config.toml
n_layer = 14
experts_per_token = 4
moe_layers = [0, 1, 2, 3, 4, 5, 6, 7, 8, 9, 10, 11, 12, 13]
balance_loss = 0.000159
balance_bias = true
router_logit_norm = 1.0
init_std_router = 0.00706
lr_router = 0.000674
optimizer = "soap_variant"
beta1 = 0.95
beta2 = 0.99
seq_len = 1024
train_tokens = 669200000
steps = 5106
Below are experts of layer 7 (counted from 0) of a mixture-of-experts language model. Rows are named router (the router's row for the expert), gate (a neuron's input weights, with its number), up (a neuron's input weights, with its number), down (a neuron's output weights, with its number) and show model dimensions 320-399. Each number is 128 + 32 x the weight over its row's rms, rounded and kept within 0 to 255. Numbers have three digits each.
After each expert's rows: "comes after" lists some tokens at least twice as common just before its tokens as in all text; "comes before" lists some tokens at least twice as common just after its tokens as in all text. This comes from a sample of Wikipedia text that the model never trained on. Tokens count by the router's weight.

# expert 14
router:149161111165107114179082168137108170107136151122147146143104204112103155113167169106098083104158044067128124084147133101118149088148115119181107053182100166108073098133131118148132120127137072152162200133081161106094048081138138148135079096
gate1:114107146109159121132122058165024146073115163184117076103116131100085096099151197132065095101138126088108114108148155128124111173168125136106158106099083176122142110094092129101077152155106150183103147104122126144167116092111096165142174126
up1:118167131117170111115187112108179113133134137076108134118141142110120199114141165056190154181148113097156122135112159130141045125170153138160140168164111145120171183163128096161112136116169170137140128097107078066123086145038113082108121107
down1:130174146115104099109146114110113105122150136118145154094091164072156096101180075135114169116130125158084187105094133192154144170065068180122129101064102132129117129148135124154134122147091109135140143098091130146128155140138127118123162180
gate2:151097089090163110137098158152117178147091134051117105151129167063158136147151161100122084140173076122155140069184171135124168077157157170095123143118102199149100146179096154124114111162106146114140115108109179075130100103144183158101104113
up2:139126148139124212131124117111143097116130104125109125073123063064131129150151136147155105165158093153163113100084104131134072117181129143155120099177203147148096126100137168118175099157069095167081105182199125091126126145175093164096173118
down2:146127083139129128133149191130050158102095121082080144176069127135098088155101089121122113130097142157166129177138130176102096072140155160057134111157097133117160143153117074197130055192150092117120119058078099213084063102144116134085102113
comes after: ".", "–", ":", " 3", " 2", " 1"
comes before: " |", "%", "°", ")", "′", "5"

# expert 22
router:169112142129096144128100134141123110115116158135086247163125151118061138127123110121105155130150175092113102100184084149172172078000119131124085146177125130149133104184135164109082096132097126128175074149146085154154121091084135144155133113
gate0:117165115161148142104177145089065146124161119135085198139177152147157136109095070124140194116101081108149180181085125122143094171156101137174142113186168091129068106136140142149159136169136125119115117183160129134121118120144150142120129105
up0:154149123119141128061129168187094130093138193154085130135174084199167140121164089099101128169131078122107126102134104087151167151121127107111155143174103094150132078154176163097140106140118033133167098150168115122121177122181135116098124125
down0:121100139139140107155099102146075155150137095117138175121091110144076061131105105114095093156053107124144166132089107179177191130148100139104135116131107152121108164127177153145136145188138149186143094132127148146099162173167145100077201131
gate1:174132080118161134130172109071127131086146116057161144142181111115104146118117143128165127095120163216112158156147088101150125070137112153170100167116168168137100135151078139115175093125163111187127137099184124134128146174138105113086155131
up1:172205077137134080106143138121174153115096133158073112104101108133150151104150098118136091110114090116147120155135114104104180111079087140153110144121136124113116127146155133112167112095133145099155128100113115137134129133084151133123163116
down1:104183116125182129134137139082129159159089166141160159111098169141153137093242121148139097112121113131114095091172139120102161137136143199161112127139150115186152196150144185188107135145147079187114129098177140122105109138133063095125112095
comes after: "\n", " |", ".", ")", "==", " ="
comes before: "\n", "-", "|", " The", "==", "The"

# expert 24
router:123133099084169135132148112068076164130139114132135131152125114117136129154133151154091167138124136223116123160099113156146108178147107160137101154159093052154130117094144168091103158113165090095192119083168109179134066165097101156075132127
gate2:180163137148153162160153140126183145116131159107093143133108091159145094128132105153150153097107093164172123153139115088090128118175082141143123108141164122100133163144146117106158115100140149137145140147110114079124168050140143185179156071
up2:114119179150135135074083090115119149078144115088091147086092067154120096138135164090120123147174150105117086140128141197092103154121160130092142110158116091138129081103111096149113106137079140072138171158072101101127160121106080092127140150
down2:136135176156085073137123044101150161155060100119103101104093114106219156097144121155153126145069123076094141125130167124069107096105098115080134114182097162136141177091135089077101117101139163100099128106130094151101140088110134150099164148
gate3:119107151145117128079179136129102170185152125157117106147113142126163170189128149147106099124150113145110089167110119097091130129148081156129128055109150107136103132139132142169106113156137086089110150106130100202170099153177161121114132142
up3:142141103105057153109119089188125114123080087123073204125129052121115155127102112212115125101152132108164139120164066144164123123139108080128148112136093121151134112115071113164164139144153121102141140148091142099135137143180230104099188156
down3:133074155152115170118105121079124150096118119133104122130053106111127150119093123190148210149091080187082142070119177152125118140132101124171102111109108123099173152135127172105133111116108221123191176113176102093129135078096084138136099078
comes after: " in", " the", ",", "–", "|", " United"
comes before: ",", ".", " |", ")", "–", " States"

# expert 2
router:127157139127134118165143145104122103120091120126100255138139117117061107161129128141117105071140132101115072099158106166163153105000141134126091165187168105151109111171142157111069129151124115132121063160130114108113153104075176112146127106
gate0:054095107160118111110147160126161156135154132134165129145115115136176143125083064131137180170158122108155138079124128097125155173170129145083107142177151160115081133157129126069176055093092122187066149176160133120094088079142120165122136150
up0:101102080177122123136124130059113094111154184122118123138152180108166173126095141130143064167089135159109160127168141160122091096032102124180105175161136151128141121155072145134156077140089123123139079120119194066131150110106141153090181121
down0:143172128131122171136147157175172097126036136182053136165147139156141128106112125064165129093195145150146108139141122071110041171171113168148181108071130143117132137097121150138113121097110095195145136095139120149104103137081145143097126103
gate1:169123071184121097153155118150130153064149144107132096117119151177228123158075134134092133115164104143089094122070102151159132126163135126144141096172164090114121166194096105127097164175096120156115137092152129164134163156133122098164117107
up1:069183168165117121100162122116149109080124127119158186125091133125178128137172092097153148144110144060156099124150127169126121127157157140112148141167146125196106105100182193104133067053102143098107113080117098117176145126165091162095102151
down1:155106154132074075160164095109164113117125171017092201168130096119122106134148127150128117151158102117085073138081139156120147172066111079120167223128177154173138094090146068112128194182133123109118131107117098133177122080106113141114158077
comes after: "\n", ".", ")", " =", "==", "==="
comes before: "\n", "-", "==", "|", "===", "The"

# expert 45
router:133133164111138126165066127105151104120084120116073208113112122095127141138100130135135126162144155069125078150149133115150138137069110139140106147117152109097152168175122173130113146170041090112091111149128113122103099058141142157160154061
gate1:187132132052135155154083156170140121130100127109199108120167088135171173131071135106175097142156118151129138109197114142130165108159092156126155152102093171061093147106090116089155145127142102074119133154116098158144171121132127118094079078
up1:116190099057104095109104113120172127150116122145156143124131112102141166105070104156180105089112172115165178109177178101134113200142122157117133130127119129123131103127148175166112167169129119071158136131146124152138128171119186140173078076
down1:074182150120160148110156127092125113133106110176132180105130109148142107152107093168133097144105121165133138156127117176103153122125096114198142095122123099125136112209065115161150118120076062101147126182118058097099106141147116134133164104
gate2:139123100105078135119030206148144168141123162196085115117113121145116139146120124146127159124087089098080112126169140103153208164123131129120143113145155177136150119102123069147118112116146033070156103139158147054111103109148126165058144158
up2:137165147158141168152167123154105168126109140155102093140136172059145078102144127149142099138090175135121077119154175161150066107155108093179072087155139142165163178056100185087083100096150104096148108126172192115144113172092174128131098158
down2:133158152110113147143121072105128100112162136120129111125181113108135112123098102125114117154114116084166093144052088109115089136148091148131093143104108034093084146075154058086119094107152109139144102095061178117128164062157146125129142114
comes after: " |", " ", " 0", ";", ")", "0"
comes before: "\n", " ", " 0", " |", " 1", " 2"

# expert 23
router:119140151151156157169127147148120144139075132155106219184158121183073128150129133097107157107126111140154105118170121128109178100081124153129058155156131133140066194137174172092126117178112094139121094089119110104172136074149121151167134110
gate0:175183163116071089121158129095161108141134164158129115133103158116147098131058085113167112140221091102103151104103102059143203167167127145126119148116112102145117170146136081121139070141132141134076094085149160146109092121113022180147126141
up0:082119070086157100101124138113108097122117107182133102148118175130162108132127130127126132105094125148128165103095139155102116123112122157099117103117119135149171156145113184165134105139194154114124188103193198136149129181157135119113060109
down0:120139151073132126092135108068159160136174121094107097110148184104115151105132156081166164123145121135128128100173104138171122111125182173067078119121128161090151127115156147084143119098119130149122132157160167169146162113144105127090149095
gate1:126130125143123141135171168089102132116124141166129102145148141171162102109105100164076165092065083183163098139124130075100141068099157177129136119106120152109092121122194177156107036131134109150159151147173146149166113101102142133172186093
up1:089123151121122175069136128141119113086127063127137105185103129147155118134156110116046181132130104097105126102098141066125174160144105136106137103098135178105160094149141152120139085126215095138108095155152087103123118160079095058088132118
down1:114168048110118097072123118114139121124115106124117112107151109144104182108127106120118121128083184175135126123156122109134062196128107109163121138174101155101115133111071082132091141094146054113097129170132142069187096095161156103144150138
comes after: " ", " 0", ")", "0", "1", ";"
comes before: "\n", " ", " 0", " 1", " 2", " 3"

# expert 13
router:110118115158164097189095127151161094138120102137145147160130125133169130106158132175131169220124157134185164122130085125131105121104164119092119177121140085168144071133124137125071139143141117076164108110130113146092187150164114085162068087
gate2:175079116157134159145102134093123166151138100110139118141109055139137097154168110140089123153104156130106137152124151111178076131102079163183070114159123154133133108063228138141175132182084111170135189153081170134165100176142112115153135131
up2:159140083167078130127086144141045122165118151136078080073139089124142172161132136100106136126136149108117161146131123079109151141084148160153075098121147116145100190150146152151084122222154111103123112165132106135134183144090102105099115124
down2:135134158137112088137092155173099109159145102152140147108104154077166134176118119118140116134140149101124143130149140174130102179117083173064130157124126149160122095105130073130114172154148112190148147138064069151113131148169123151109083210
gate3:146118161153105096139147108183089147133129134119178104115135173138075110135164159107087099147154152140180145113131120056137164095217183127199102109132163117076160087097154187150174140130162106171103185108148121171079178155131137142152119068
up3:104103190115115086134151125109138134119151016144076111145189125097123101137102102167135150100159097107115147122171125234161085152135100182118129131163116106147134092195121094086130097161108070186103089081103161127142151130109129168150139179
down3:168187119072183184102132106105065163129170084186142164078148151145139190058108080122080189116198133085112145087146121147116150149072134124134091149141100128113150110126136096173113108116098148150146039124101116118108132100143133121163061153
comes after: " |", "\n", "|", ";", " (", ":"
comes before: " |", "–", ".", "th", ";", " years"

# expert 7
router:104157124170166159123118087098106049151096120139163133145110131159102173113210205155171103097121172148109134121108150120091109118115087091100134176126172171119150097144115107092147135119204085132133143113143134063181181101169143174120163050
gate0:104181147162146140116132071159134151146124092113082100109072128134105126059174168129156117149168157127125079193122112119105134133149120096117183135164106119116198122160135116105134095124168182118102124091117103195162134144114109158138175087
up0:102148120108112077117101116096122081104123172094149113132121101140102124134078127104146126109131145140083159126164119034159195082124175136146140125138131182149140104162125118133152147097134117116094180108097164125104083078095143129090183124
down0:137120098089125119152114136104114095101091150161095131107141154085146126133066093132187170153107111139116103153092127107137122176155063168105110145144103163175097108105152141103095100198106124166115154090122136118115094098160168095128117116
gate1:130117147130151084101123100155177120116103126148121135111110172138171136131126149114163062145044144133145143169055148050151117099122091109125095136148174145041142132130135140122159095142144089115094099077128162122149140083140152159122147078
up1:174130140150170124143111140153227082139104138228197131099121128149117125099163144151143095121105144097140141161120124139147102094113144156080126202149114172056158180065109146083134124183137130141142127104211119116163145112120135162163071103
down1:094134173178193187107097135179146112168148082209100184101075116165053143184041109113165121144129119062101105178128101084099135112109133148104115150142152168107101160123115098139117171138139196194061154091129069170120117172106151131151145148
comes after: " |", ")", "°", "E", "I", "O"
comes before: "|", "-", " |", "N", "W", "E"

# expert 56
router:111154126142058113202109156092100083092103083113089179138119150111071100155109194126156088149128132149116148131125121174160131134057121123070177171194131124126164141092122113127119149098135118141167108162135104141157134099117113146109102116
gate1:114135121172085146106091153111081165085137123157084083125169137073096093084087144126130103136134027158133088091158173076116131157136102115117123140049155154076131100089158123109094129082157131122134086110163133105097141122163108123076106160
up1:188167143139152152149144226137097143117102137121114092125131179110100144124100167157124082127154162132125128158137158147163107127120130163088236119173066088152115075103153114138137154109050087136139125139089139112176113207061188154093143105
down1:121087148164115115147116109138146134170120140163098094147135146137167117126110113134156117222131134134185138120116139140103116137162126118128150150101124147104175119133144088182099124130078139116115109166139170119133180139069073152193119076
gate2:149086161187148086138103111106154084105148109206099145080086094183156158122156120122110138171147137141111143108149130131088084159095130122118146181174079177161130126209113191183155133130096127175128127136072172151170127136210132148125174138
up2:143135122079125080111137151139145132138122201130166151102114118144143171157157090117105148127158079140175118125121145164089129140117149123173169132056088140123144120090130104210149111082130156190077168114092122135136110063090133163153153100
down2:061118153111139126064140198157101139102154133124104078174166131167118086144114146124096127111127168087033131128146108078168121150148153107130122179106072128111106083171176136084185159194180159148085134130106097155149153154121139075029060124
comes after: " |", "|", " (", ":", "′", ";"
comes before: " |", ".", ",", ")", "–", ";"

# expert 63
router:138092180146098094111140131098082105101132099078219188173142118101107126166106049136105082129144172177152108153181154147173152110088158105175114177117148156163115157088124127107110121123114105110134078128088083187128164116193141095140062171
gate0:144126097099072092109132146176124168108085070130111105083167143181139137145178083115148124107134124132041162100135223100159157130123114164156094101132090080152155111106175139106157111167134157201109162077084112140151114101198143123152101169
up0:135113127100157135129183150110127132160122132144135131176125116153144128101142087127106149154092177139087158174132130157104123107137135083112062085104134169085171073143183182119083165105053136162090125104110144071168115119153148091096124116
down0:114163100107146085227107107114112191089139131100152140142133122193122103039101082102114159120093064160088129194162166131136131154161134148123120131078117096136148178077100165117113130161140125142146112139128078222133113122124129088128112061
gate1:156064108146162155125171158157110146170110086129129138095145086136157072051151172115190080159155160172101122075127159152157131123144152068148127159085086165125122143136108124139123148119140080113104107146099068118107102128087151082136173127
up1:155063177108193196141145085143050196138106114147125122175102166060152143084083125188129210149158104198140166117140132084117129121145145075118088099072129170128157175131171121124112126214165175098112145112105094137078070123119151115129136153
down1:185121179119156170147144152133130115181129181152155120089116097069151143104142146118122125115079117108081165192107157130146128065118103129068083102117140180118172164109135117137054112121080167090186176176122105112126201130199173117137128147
comes after: " |", " (", ";", "|", " 0", ":"
comes before: " |", ".", "–", "1", ";", ")"